{
  "n_experts": 64,
  "experts_per_token": 8,
  "d_expert": 32,
  "activation": "swiglu",
  "normalize_top_k": true,
  "balance_bias": false,
  "init_std_router": 0.00793,
  "train_tokens": 510300000
}
Below are experts of layer 5 (counted from 0) of a mixture-of-experts language model. Rows are named gate (a neuron's input weights, with its number), up (a neuron's input weights, with its number), down (a neuron's output weights, with its number) and show model dimensions 0-95. Each number is 50 + 15 x the weight over its row's rms, rounded and kept within 0 to 99.
Before each expert's rows: a language model's description of what the expert responds to. This comes from a sample of Wikipedia text that the model never trained on.

# expert 19
Description: Place-name pieces. Middle and end pieces of foreign place names and surnames, like Volgog-rad, Pith-or-agarh, Sengup-ta, plus United, States, British, National.
gate0:40 38 52 44 26 35 26 43 63 14 45 58 65 54 40 47 53 51 70 32 60 49 55 56 60 43 52 36 68 36 57 43 47 65 57 54 32 97 53 47 58 68 63 21 68 47 74 43 70 77 52 59 17 66 35 39 31 30 67 52 74 48 27 61 67 58 73 44 53 65 55 67 37 61 38 33 36 63 53 35 42 45 39 20 44 42 68 44 52 55 65 62 32 55 57 25
up0:32 64 44 56 60 32 87 53 68 42 56 63 51 96 40 22 73 62 46 48 44 46 54 58 62 54 42 48 68 65 65 66 67 63 51 81 28 45 35 26 58 49 34 48 59 28 61 37 43 40 19 46 39 39 66 16 60 26 57 65 51 57 70 69 68 82 20 71 57 37 56 35 41 52 48 67 30 37 66 52 46 63 53 37 50 46 69 39 61 79 52 28 25 40 47 52
down0:53 39 29 49 47 46 50 58 44 67 53 57 54 38 25 75 35 22 39 49 52 49 64 24 42 56 63 48 42 43 57 73 55 55 58 86 61 52 34 63 49 43 59 62 63 43 40 81 32 43 54 55 56 67 54 62 21 59 51 74 36 72 39 66 52 54 31 68 31 52 35 53 35 23 63 63 46 72 31 42 48 80 63 49 33 68 56 17 52 64 10 39 58 55 61 83
gate1:36 31 70 51 38 36 65 46 57 69 55 38 48 68 55 68 31 32 32 41 49 43 81 44 34 89 51 32 40 41 63 48 31 43 61 47 48 61 52 74 48 47 42 72 45 57 70 24 61 46 48 76 55 24 53 62 37 73 49 36 32 63 60 38 87 58 29 53 28 66 44 45 70 54 83 58 57 57 72 38 54 67 37 52 60 59 43 58 35 59 62 60 23 62 62 59
up1:43 71 25 65 56 60 35 46 20 68 40 56 50 75 37 68 46 59 45 40 46 44 45 44 52 29 60 56 57 59 53 38 36 72 29 90 70 50 72 45 54 47 76 38 37 57 28 67 26 75 58 58 58 51 47 44 64 57 69 31 63 53 50 35 23 42 69 52 28 67 37 29 82 37 51 62 42 43 39 29 64 78 54 50 72 56 53 58 64 62 50 42 20 27 58 34
down1:31 54 44 31 49 60 59 78 46 58 76 39 40 17 77 47 46 33 45 50 49 66 55 47 43 61 55 23 64 60 58 51 50 50 39 58 35 57 32 44 52 38 55 04 52 39 56 60 71 26 50 76 51 30 55 42 52 82 62 73 48 46 59 36 79 65 14 35 37 52 46 13 59 73 53 29 58 58 50 62 46 68 59 59 60 64 59 44 44 74 62 46 59 48 29 58
gate2:38 31 70 54 45 48 59 38 62 57 68 35 31 62 46 44 26 42 74 47 65 45 56 42 46 54 30 34 28 38 39 53 54 61 63 58 73 72 41 71 52 60 63 45 82 50 65 47 52 64 53 57 35 41 58 58 68 51 47 60 70 40 40 79 79 61 51 70 51 72 40 44 58 65 46 14 61 38 55 26 63 75 29 38 45 28 65 30 42 88 55 41 43 72 38 41
up2:08 53 74 61 68 44 66 34 59 82 68 42 70 76 18 36 60 58 43 55 52 84 60 73 15 36 64 69 61 55 48 26 54 38 37 55 61 70 27 37 35 31 57 55 65 53 47 36 48 32 69 62 46 38 77 26 53 50 45 51 39 42 58 69 50 43 51 51 57 42 40 55 47 56 45 44 36 43 60 32 58 65 53 66 41 27 56 39 39 44 58 35 35 48 47 68
down2:59 33 39 51 38 55 40 22 44 29 57 53 60 60 31 41 52 54 58 61 31 32 20 59 62 67 46 71 26 48 59 63 38 51 69 73 65 59 60 68 52 69 57 33 34 31 44 47 47 39 51 47 21 30 35 63 54 34 41 43 35 56 50 45 48 39 53 55 76 36 57 50 42 51 59 51 89 18 73 42 15 42 65 88 43 35 20 29 61 58 28 51 43 60 37 58
gate3:27 22 53 63 55 44 61 61 52 65 46 64 42 67 67 60 72 42 47 59 59 28 54 60 58 44 35 43 37 43 46 48 44 88 62 51 24 57 36 60 56 57 61 82 53 35 47 46 28 21 74 16 54 75 54 49 51 36 51 44 06 53 39 52 54 58 57 52 43 66 58 46 35 47 39 73 66 36 33 49 59 67 57 62 45 29 62 31 35 59 65 30 67 72 57 66
up3:57 57 74 44 44 42 38 64 39 49 53 39 50 43 43 32 65 71 53 72 66 59 61 76 40 37 54 47 48 31 46 59 49 15 48 61 69 47 77 38 29 49 28 29 42 21 73 60 29 32 38 69 40 45 30 47 61 51 75 20 70 39 81 65 59 23 36 57 32 30 30 40 49 34 53 30 57 56 56 54 46 74 29 47 63 59 44 63 57 37 28 63 52 47 44 35
down3:48 40 60 50 40 33 34 63 39 10 67 32 68 15 48 67 58 38 39 28 46 52 51 44 53 22 43 58 46 49 79 43 61 59 65 56 44 36 49 50 35 48 65 68 31 68 53 43 57 51 62 59 30 51 49 21 72 36 50 32 13 43 41 81 52 47 27 16 24 38 45 74 45 71 49 52 43 69 47 55 37 43 38 42 55 33 38 33 36 19 61 41 48 38 62 48
gate4:37 45 86 45 43 73 34 44 54 39 60 72 72 84 66 62 58 48 44 80 43 49 63 29 60 41 63 42 83 47 54 43 53 66 59 47 22 69 42 63 52 55 50 52 59 40 32 57 52 54 64 47 34 57 31 58 42 51 39 50 60 67 61 44 77 60 70 32 69 40 46 49 35 32 40 59 32 19 32 65 61 66 53 54 40 43 36 80 55 58 37 79 70 58 75 68
up4:40 63 66 43 60 37 30 36 40 40 28 36 51 62 45 52 69 51 31 53 50 60 56 22 29 46 65 53 94 85 63 47 35 45 31 39 62 62 61 52 49 36 60 48 42 48 72 77 69 34 47 23 37 58 41 56 65 40 58 86 50 47 57 72 56 32 69 34 42 32 51 54 34 39 43 27 57 63 49 58 83 58 65 56 64 32 30 76 45 70 38 70 56 49 71 41
down4:14 60 48 40 51 38 72 67 48 50 38 49 46 38 63 55 17 44 52 31 63 66 32 59 37 36 47 47 29 48 60 48 61 41 38 40 38 48 63 46 56 46 47 69 56 35 60 60 30 56 56 49 73 35 48 48 67 69 29 31 56 31 65 43 71 68 48 48 33 74 51 34 64 59 30 41 25 86 33 46 42 34 43 40 49 64 24 19 29 24 47 33 50 38 20 45
gate5:09 54 54 34 64 42 47 68 32 17 00 52 57 72 74 68 43 50 78 33 60 40 23 44 52 46 74 34 58 62 53 40 39 24 67 46 31 62 30 72 81 57 43 67 66 46 64 11 71 44 68 37 41 47 50 56 39 52 60 63 63 63 46 41 40 65 52 61 39 48 52 63 53 51 34 30 51 32 25 43 37 39 67 35 67 51 59 39 58 32 50 65 60 74 66 32
up5:14 57 46 65 79 65 51 37 56 41 08 89 47 36 45 54 60 33 63 31 69 29 21 48 63 67 67 49 47 61 36 48 51 51 64 42 57 51 28 65 74 57 46 81 93 36 67 18 60 47 58 38 31 73 58 68 47 47 58 52 47 55 44 36 62 73 74 36 49 39 68 64 45 54 17 40 68 60 62 81 36 42 66 37 33 46 33 54 65 82 21 66 58 53 47 43
down5:50 46 15 53 86 23 42 53 50 40 42 43 61 24 58 53 61 31 57 73 39 41 55 40 55 49 51 79 13 48 67 36 67 31 52 48 30 32 44 42 66 45 45 60 47 24 53 57 56 48 63 46 65 58 56 19 38 56 50 54 57 60 25 61 39 53 46 24 56 37 59 65 72 52 60 51 45 58 42 64 53 67 48 35 80 58 58 40 54 53 59 36 33 42 23 31
gate6:20 31 43 58 69 71 49 63 39 43 37 42 56 48 42 26 79 65 34 33 56 37 51 66 61 19 68 59 57 58 38 82 22 49 30 44 44 62 56 23 64 55 74 48 51 22 30 83 45 25 48 80 79 31 72 55 39 21 35 62 60 70 59 25 39 55 51 60 59 71 33 63 48 53 40 45 59 43 54 36 46 34 51 37 57 40 64 50 48 65 83 54 58 69 55 29
up6:44 41 49 60 22 68 46 69 63 44 49 40 48 53 53 30 42 28 63 38 39 59 55 56 31 34 44 64 39 37 31 24 49 48 33 34 42 61 56 60 63 78 32 64 45 54 41 58 69 32 39 51 33 71 62 51 43 66 36 64 48 62 45 52 36 75 73 61 28 36 46 24 56 37 60 49 44 68 79 52 58 59 30 55 56 51 51 48 35 65 57 17 58 69 75 26
down6:45 50 50 52 48 32 56 48 41 54 52 83 45 25 57 45 42 35 57 43 49 49 41 36 35 52 56 25 64 50 36 17 49 82 42 24 53 52 71 68 47 45 58 44 48 40 70 56 41 70 52 70 65 37 59 21 45 62 42 32 61 29 64 61 74 47 48 48 48 42 36 52 73 59 50 08 52 39 42 46 55 32 67 35 48 24 70 26 28 42 52 26 40 29 45 51

# expert 30
Description: Place and nation names. Second words of country, state and organization names such as United, State, Pacific, Africa, often in tables, after Southern, New, Arkansas.
gate7:53 53 39 51 45 60 51 59 22 43 41 57 44 52 52 45 23 41 70 38 78 63 34 75 29 78 51 53 55 41 23 51 41 38 46 50 31 40 34 34 71 55 88 63 30 36 57 40 40 57 59 29 67 45 75 59 55 32 34 53 53 29 29 52 45 60 45 63 56 53 56 71 43 24 76 50 41 36 41 46 45 34 72 40 57 36 45 55 60 39 14 39 46 37 47 35
up7:41 44 65 58 76 35 48 34 37 64 42 79 48 33 12 66 68 51 58 49 63 69 57 51 46 59 43 75 33 85 54 21 45 35 62 46 37 51 25 60 58 65 74 52 74 50 67 64 48 48 38 47 51 46 48 26 67 67 75 22 18 63 38 55 35 24 63 54 38 46 42 78 51 58 61 49 29 59 53 68 55 60 62 43 33 54 60 16 38 30 36 40 16 41 36 61
down7:71 40 42 72 58 50 46 33 59 66 16 51 52 66 37 41 45 52 58 34 59 45 51 75 57 40 18 39 46 38 50 43 66 57 39 45 62 47 57 48 52 64 47 38 62 52 64 65 44 62 82 47 40 61 40 53 47 65 48 49 48 75 41 46 81 56 39 52 11 44 43 66 59 62 51 50 53 51 57 56 44 35 52 48 73 60 59 37 56 27 77 13 67 61 32 15
gate8:00 49 33 41 64 47 56 43 52 78 50 29 70 26 60 52 46 27 57 36 54 54 46 45 53 50 61 61 39 47 58 73 18 55 62 36 90 66 58 32 39 60 44 56 59 61 23 49 70 45 37 51 37 80 51 43 74 51 55 70 55 70 57 49 36 69 66 47 51 63 38 70 72 32 47 52 51 51 54 42 38 29 56 83 37 30 55 19 62 67 50 53 49 25 43 71
up8:34 49 22 32 70 71 04 80 57 85 56 31 42 68 37 70 62 28 55 31 44 52 07 50 40 62 56 73 50 54 44 62 45 58 33 51 53 42 54 26 47 57 33 73 50 43 35 50 26 45 09 34 55 33 70 43 44 36 46 61 43 55 59 50 33 32 58 75 55 52 44 74 43 79 45 39 26 58 50 37 48 46 49 62 62 29 30 42 45 43 38 76 60 34 48 48
down8:60 23 43 30 38 48 70 42 25 33 59 79 51 36 54 32 40 48 67 63 52 39 34 73 29 57 66 47 69 47 53 79 54 46 59 39 44 47 41 48 47 57 56 75 52 54 50 56 65 77 68 61 28 59 38 43 56 28 76 37 44 16 47 50 64 42 43 71 34 53 63 32 46 41 62 28 40 71 58 47 39 44 49 18 37 68 33 41 70 38 44 24 55 63 45 32
gate9:39 52 58 64 45 67 67 74 63 37 35 41 47 66 52 45 46 08 62 09 75 58 63 68 52 61 09 46 44 46 65 49 42 40 51 27 44 53 45 56 58 53 64 61 53 61 56 68 49 63 36 47 53 31 59 43 65 56 58 28 49 25 44 63 55 27 38 54 52 59 43 61 41 52 52 50 48 61 43 55 59 61 56 34 60 31 59 42 64 20 48 24 59 76 50 45
up9:58 51 68 40 46 48 25 39 38 35 39 55 41 57 75 71 56 61 57 70 43 40 23 47 57 45 87 60 56 37 53 33 33 32 45 72 53 49 87 37 47 33 56 63 60 25 32 91 44 57 85 51 75 43 58 36 43 56 43 34 61 61 43 23 27 20 49 63 60 47 65 58 41 66 55 65 48 19 53 73 59 52 64 54 64 73 41 54 44 47 49 46 37 35 62 61
down9:83 72 41 50 65 57 51 56 52 82 78 36 35 50 60 55 43 61 48 35 62 50 60 54 60 43 41 62 34 40 33 57 36 44 39 45 39 43 60 51 35 63 30 61 46 54 50 43 53 43 53 58 69 46 55 44 51 30 52 23 86 75 50 47 27 42 63 46 63 47 38 57 54 47 27 60 82 49 39 21 49 42 29 32 34 55 61 44 44 58 62 15 47 60 65 39
gate10:00 47 57 37 26 06 65 69 56 46 41 48 48 58 49 62 58 63 50 40 50 29 57 38 78 49 31 47 62 43 73 40 43 58 73 04 53 53 47 47 44 55 63 57 59 57 35 41 79 42 59 45 47 53 85 59 57 53 43 51 38 56 61 50 61 70 43 60 53 44 45 58 56 65 65 48 24 47 43 36 61 54 33 73 26 52 48 69 52 51 68 42 37 54 47 44
up10:74 50 76 54 83 68 55 73 65 36 39 66 56 46 47 40 30 55 51 46 37 67 42 27 72 50 56 56 31 33 30 47 57 38 35 62 44 56 56 16 68 39 52 73 67 48 51 60 33 58 52 38 51 33 65 50 35 33 43 42 39 51 44 48 66 03 41 55 53 48 91 46 53 53 40 31 60 60 53 42 28 73 69 56 62 59 43 35 42 46 49 40 62 62 22 62
down10:50 25 41 41 60 62 41 28 59 41 54 21 58 32 30 50 41 55 60 57 77 31 57 62 61 25 21 52 64 36 47 44 29 58 57 45 49 41 31 68 60 61 64 35 26 56 61 12 41 50 58 49 41 59 25 50 43 50 57 38 54 61 31 51 56 42 59 48 54 72 47 35 45 41 51 31 96 69 63 50 52 56 32 36 16 22 63 69 65 73 52 60 59 60 59 60
gate11:58 44 61 31 42 43 85 32 88 34 53 64 39 63 68 27 52 43 72 71 52 30 54 41 37 24 42 24 43 35 38 59 71 69 63 46 26 55 55 55 61 76 42 47 41 57 60 46 45 49 62 31 56 72 55 32 48 57 40 67 45 47 35 63 41 71 63 41 55 34 45 51 34 72 46 70 52 61 63 14 75 47 28 24 27 67 48 64 58 43 23 45 46 67 46 38
up11:37 56 53 74 60 56 43 53 21 57 69 33 58 44 70 59 60 51 31 30 60 53 28 32 43 72 61 62 34 86 79 63 37 50 35 39 84 71 61 46 60 44 46 41 44 33 52 24 54 42 28 77 65 36 40 55 53 55 63 63 42 73 35 54 52 44 53 50 46 61 40 71 48 27 36 65 36 68 47 73 49 55 70 65 36 55 59 36 53 72 50 58 08 31 65 67
down11:40 52 63 72 47 68 26 39 65 24 45 52 44 56 45 18 39 30 55 42 15 32 67 51 56 59 48 34 69 42 26 42 74 43 56 45 27 42 62 38 50 80 47 43 27 64 54 29 32 37 68 67 56 34 41 37 41 69 51 49 34 27 47 49 52 50 57 53 33 51 63 39 43 82 27 75 49 47 72 34 56 62 30 30 78 47 48 37 55 69 53 48 74 24 56 52
gate12:48 42 36 47 34 29 53 45 36 71 63 21 52 36 60 27 48 47 49 62 61 32 62 65 45 43 46 63 54 55 16 67 53 54 78 48 76 63 33 65 29 66 69 40 51 55 52 37 50 53 39 42 82 49 54 78 58 38 34 70 52 66 57 25 59 99 42 26 35 88 41 58 37 60 54 31 19 60 46 31 46 38 54 60 26 42 50 37 59 46 29 57 48 70 38 41
up12:75 61 32 33 74 34 56 63 63 34 73 43 70 43 66 52 59 41 73 70 58 69 33 32 58 80 53 56 49 31 81 33 34 57 46 78 48 29 50 57 68 52 57 40 58 64 31 72 53 49 47 35 55 49 41 29 38 50 75 38 50 37 67 62 60 33 56 65 69 42 45 44 61 37 43 65 53 26 51 64 53 69 54 68 64 44 81 59 36 27 49 50 50 41 42 44
down12:33 55 56 75 66 68 23 45 51 61 64 31 09 42 47 53 23 75 42 63 70 52 92 68 59 55 43 31 24 35 53 67 38 55 53 45 62 28 54 42 31 61 66 31 55 50 79 51 34 57 56 45 62 45 17 40 55 41 55 66 80 46 45 70 32 97 43 49 59 67 70 54 39 81 47 36 45 62 48 57 46 39 61 47 49 51 53 69 79 57 49 22 66 60 59 71
gate13:42 66 53 53 58 42 80 81 46 40 62 69 59 49 51 56 60 69 23 63 59 56 49 56 26 50 33 60 57 41 21 32 47 57 46 17 24 35 55 53 58 53 46 29 51 50 47 68 36 54 72 64 53 64 73 41 80 40 43 43 63 63 50 66 45 70 83 64 38 43 37 43 65 60 46 35 64 60 58 46 45 74 51 36 57 51 76 48 63 51 65 34 61 59 72 60
up13:29 64 50 48 44 82 39 55 51 63 50 52 66 43 41 29 43 44 73 54 45 63 50 45 44 31 72 66 56 53 03 57 17 41 72 75 29 65 41 68 75 63 32 55 40 30 36 56 46 49 52 58 63 29 76 65 71 74 43 71 28 63 49 53 55 38 41 74 68 37 51 60 45 60 68 72 42 56 38 63 47 46 30 48 56 47 90 52 71 52 29 40 68 78 49 60
down13:74 49 30 33 52 23 55 41 51 61 70 40 28 39 52 48 61 58 51 69 46 34 45 64 38 45 27 47 36 51 55 43 53 43 44 30 32 36 83 79 40 71 53 76 68 26 72 63 38 46 48 43 60 57 54 30 52 35 50 78 86 32 70 38 30 55 43 43 42 23 79 67 82 43 64 38 37 38 63 43 49 46 54 53 50 19 66 34 39 63 74 39 44 38 53 55

# expert 55
Description: Prepositions and connectives. Prepositions and conjunctions continuing a clause, like in, of, on, during, while, until, as in embarks on, attention of.
gate7:51 30 47 35 33 34 47 46 43 59 48 60 51 60 52 54 59 18 67 55 56 47 29 49 31 41 39 99 61 31 51 73 26 55 50 29 33 55 32 44 51 50 77 61 30 47 71 44 56 61 53 27 40 77 57 41 39 71 59 54 39 63 50 64 33 40 64 37 20 43 41 59 57 53 56 43 60 77 50 56 74 39 45 50 52 45 53 52 32 78 44 57 92 69 43 44
up7:52 46 63 34 53 33 57 53 55 30 54 58 54 38 36 60 55 51 42 62 68 45 66 89 19 32 67 53 59 34 58 53 30 44 53 57 54 59 57 53 53 64 31 57 36 27 64 46 55 69 34 55 48 55 38 20 71 84 52 52 47 36 64 80 43 22 58 41 09 67 24 47 37 52 72 24 46 44 28 48 67 58 99 80 69 47 55 71 58 56 34 51 58 47 38 40
down7:63 50 52 55 71 56 43 39 59 80 45 64 59 65 37 37 35 89 51 37 42 35 37 88 65 56 53 16 60 52 57 71 64 75 31 67 63 34 60 27 58 50 47 52 51 43 50 71 33 70 43 46 47 33 54 37 51 17 55 64 44 56 70 27 36 35 61 36 31 41 39 50 42 39 29 57 78 59 42 55 31 72 24 38 51 39 75 31 55 32 23 30 48 40 70 59
gate8:40 35 62 32 29 42 37 41 32 31 38 45 35 28 33 58 74 65 71 35 44 73 41 61 42 67 47 39 40 41 59 26 47 63 66 46 70 54 54 41 65 70 52 35 55 37 49 67 21 70 31 45 25 33 26 47 35 47 32 48 53 44 49 24 43 65 38 51 30 53 75 59 37 21 43 40 27 72 44 34 78 43 46 38 28 59 29 46 49 47 60 42 44 45 52 66
up8:57 74 50 50 66 55 52 54 40 47 35 52 57 53 62 81 54 61 46 41 53 38 54 58 73 41 55 40 52 59 65 70 56 58 55 46 71 61 23 61 56 47 70 26 71 52 40 63 54 59 36 69 79 48 67 50 08 60 64 51 66 60 38 36 54 38 54 44 60 57 36 20 59 59 47 47 47 52 19 59 49 45 52 74 37 44 74 63 67 47 34 59 36 63 47 23
down8:44 27 37 65 48 71 51 49 54 54 71 64 24 62 40 57 51 40 50 69 41 54 52 32 32 50 59 46 50 40 70 24 40 55 33 36 49 82 56 35 61 57 53 60 25 35 57 28 65 48 94 36 21 61 51 61 57 27 47 49 23 31 40 60 56 45 62 56 45 30 65 62 48 62 35 30 75 32 77 45 34 57 39 51 61 53 31 21 34 58 50 42 41 44 53 43
gate9:72 56 46 53 36 07 35 47 32 25 51 44 77 26 51 37 62 54 48 57 64 34 51 26 36 41 54 31 50 49 33 44 44 43 57 47 63 53 50 19 44 54 50 45 39 37 42 30 41 38 25 60 22 35 35 56 45 54 39 42 38 45 57 36 19 59 39 37 24 53 29 41 68 49 57 54 69 35 59 78 83 38 65 62 42 42 37 67 45 42 54 69 62 80 24 52
up9:29 55 64 50 37 69 79 58 53 67 35 46 47 77 68 69 37 54 42 57 33 37 46 75 65 52 50 45 23 38 67 56 77 41 35 68 48 27 88 61 54 62 52 54 54 68 43 43 50 49 69 56 46 52 36 50 68 44 55 60 52 04 44 50 64 54 51 73 41 57 39 41 29 76 54 65 77 44 19 36 38 61 33 57 62 68 62 53 43 51 48 40 41 09 61 30
down9:41 67 34 51 42 40 57 60 67 49 42 42 39 47 66 77 48 28 37 32 58 33 50 54 61 70 37 67 55 28 50 70 40 32 39 34 69 57 45 60 75 44 78 46 23 35 55 55 50 54 29 66 70 31 26 83 59 57 48 30 46 39 74 15 55 49 29 34 29 24 64 58 51 51 79 67 50 75 58 36 73 72 14 70 44 72 41 67 66 63 68 73 54 90 32 55
gate10:33 66 79 44 67 32 67 63 41 48 53 49 62 43 33 65 69 25 66 51 57 49 66 48 34 45 42 08 71 79 46 72 38 54 54 52 56 57 33 45 45 44 63 67 55 42 55 54 58 25 39 57 66 29 60 45 61 30 72 62 67 10 29 33 41 58 62 78 13 68 55 45 49 60 26 78 63 48 53 50 44 46 64 44 74 58 61 35 31 42 92 38 62 28 28 51
up10:79 30 62 59 43 70 34 53 59 45 58 39 71 51 55 25 44 42 36 43 51 31 20 28 42 42 38 45 34 46 44 51 44 64 40 47 61 57 68 28 53 43 67 50 50 49 44 41 62 66 53 52 59 64 42 40 17 72 29 64 52 62 55 48 48 63 20 26 70 30 27 60 64 63 70 43 66 42 09 39 47 37 56 55 24 54 28 60 51 52 25 50 85 37 79 72
down10:51 70 60 51 74 72 63 58 44 51 43 62 78 29 44 51 43 50 50 43 46 70 57 37 48 52 38 51 47 33 81 50 47 58 53 60 43 79 60 55 60 92 40 63 42 52 72 53 41 50 25 24 46 22 67 41 60 72 41 61 62 45 50 41 50 68 51 29 47 38 53 62 63 54 55 12 58 41 09 57 66 50 42 55 62 58 60 44 37 32 52 39 58 38 44 13
gate11:33 50 37 37 89 46 65 41 45 55 61 37 74 39 54 53 45 76 60 49 68 36 59 63 40 61 16 55 73 59 64 38 28 52 64 36 79 33 63 53 68 50 59 50 93 33 34 67 21 73 77 52 62 67 43 23 44 57 51 49 38 74 62 55 32 47 34 55 27 57 10 67 64 51 77 50 66 40 70 66 44 39 55 60 71 35 57 44 61 45 61 55 62 53 36 70
up11:65 43 61 47 55 61 54 40 45 32 28 57 29 55 51 46 22 30 66 50 80 38 33 42 48 43 56 48 71 39 42 43 38 31 18 63 52 58 74 41 61 36 61 55 60 33 51 53 38 50 46 52 31 30 65 39 60 72 62 47 52 45 64 64 31 63 35 41 24 57 37 50 45 49 37 71 33 37 54 64 40 34 40 23 44 56 51 50 50 50 51 70 43 52 38 68
down11:36 52 42 62 55 68 64 43 58 36 60 54 58 43 28 50 34 95 54 13 28 79 80 46 09 59 43 37 55 38 41 66 46 65 64 51 45 49 49 42 39 34 44 47 54 66 35 41 45 23 64 20 58 53 46 53 59 47 43 47 40 39 53 47 56 46 59 55 51 35 56 33 47 47 18 54 38 72 48 67 56 35 40 53 37 49 64 28 49 43 54 34 43 55 55 68
gate12:56 34 37 26 36 52 44 32 73 50 49 32 68 62 51 38 12 72 50 45 43 48 47 42 68 38 67 64 48 25 51 67 63 46 46 51 51 63 61 52 52 36 55 62 28 80 63 67 53 28 30 63 35 37 63 55 73 47 51 50 49 50 38 46 30 63 42 60 11 52 46 49 43 58 57 61 65 71 35 45 25 54 35 29 56 44 35 53 40 60 35 43 28 61 72 17
up12:56 58 47 50 96 56 68 49 48 29 51 53 53 65 41 46 50 47 46 56 85 63 62 44 26 40 21 45 37 54 32 33 64 35 75 61 54 34 80 38 53 45 43 49 52 54 60 49 40 50 49 50 61 52 41 52 71 53 09 63 57 49 31 39 34 47 44 46 31 42 28 57 65 45 50 79 65 41 51 71 32 61 71 20 70 42 69 38 36 32 76 53 53 58 42 37
down12:67 58 40 67 01 31 42 64 45 54 51 33 78 54 46 47 54 60 50 51 36 63 48 34 56 65 72 51 46 57 80 42 50 60 40 37 52 33 40 43 54 19 53 54 67 33 53 40 43 34 61 69 53 49 25 38 22 25 37 52 37 48 70 58 70 87 45 66 54 65 31 42 51 51 71 42 44 43 61 67 55 64 12 34 36 48 69 50 37 42 22 63 51 35 45 36
gate13:63 49 47 33 72 60 49 44 33 47 76 35 50 52 57 51 58 70 60 37 56 38 52 75 34 59 33 37 54 39 31 90 62 60 33 43 47 47 54 45 74 50 70 70 22 35 47 37 77 47 58 36 48 30 57 66 69 53 52 46 29 66 53 75 35 81 46 92 12 72 43 54 51 44 50 61 67 40 35 44 58 34 49 41 54 22 46 50 60 54 45 27 64 73 52 56
up13:26 39 59 47 52 48 46 62 71 74 43 63 31 30 31 70 28 49 65 31 64 66 41 29 65 82 38 55 43 35 49 45 74 43 37 40 55 32 46 55 51 64 51 79 42 39 37 28 37 40 28 52 40 86 49 69 21 33 60 47 41 49 16 55 52 42 42 81 46 42 63 45 26 52 41 66 36 67 39 64 31 40 44 71 55 68 37 52 49 31 49 47 40 42 33 52
down13:48 60 57 85 26 65 65 64 43 49 52 56 84 45 51 18 30 48 60 66 46 33 61 68 22 48 57 34 48 60 51 15 51 47 50 33 19 38 59 46 48 42 34 56 58 59 80 52 57 48 71 62 52 57 48 46 52 41 73 70 53 06 11 62 40 50 81 43 41 60 58 45 41 41 31 33 47 44 52 28 62 47 45 37 48 50 61 64 33 31 34 14 51 63 48 30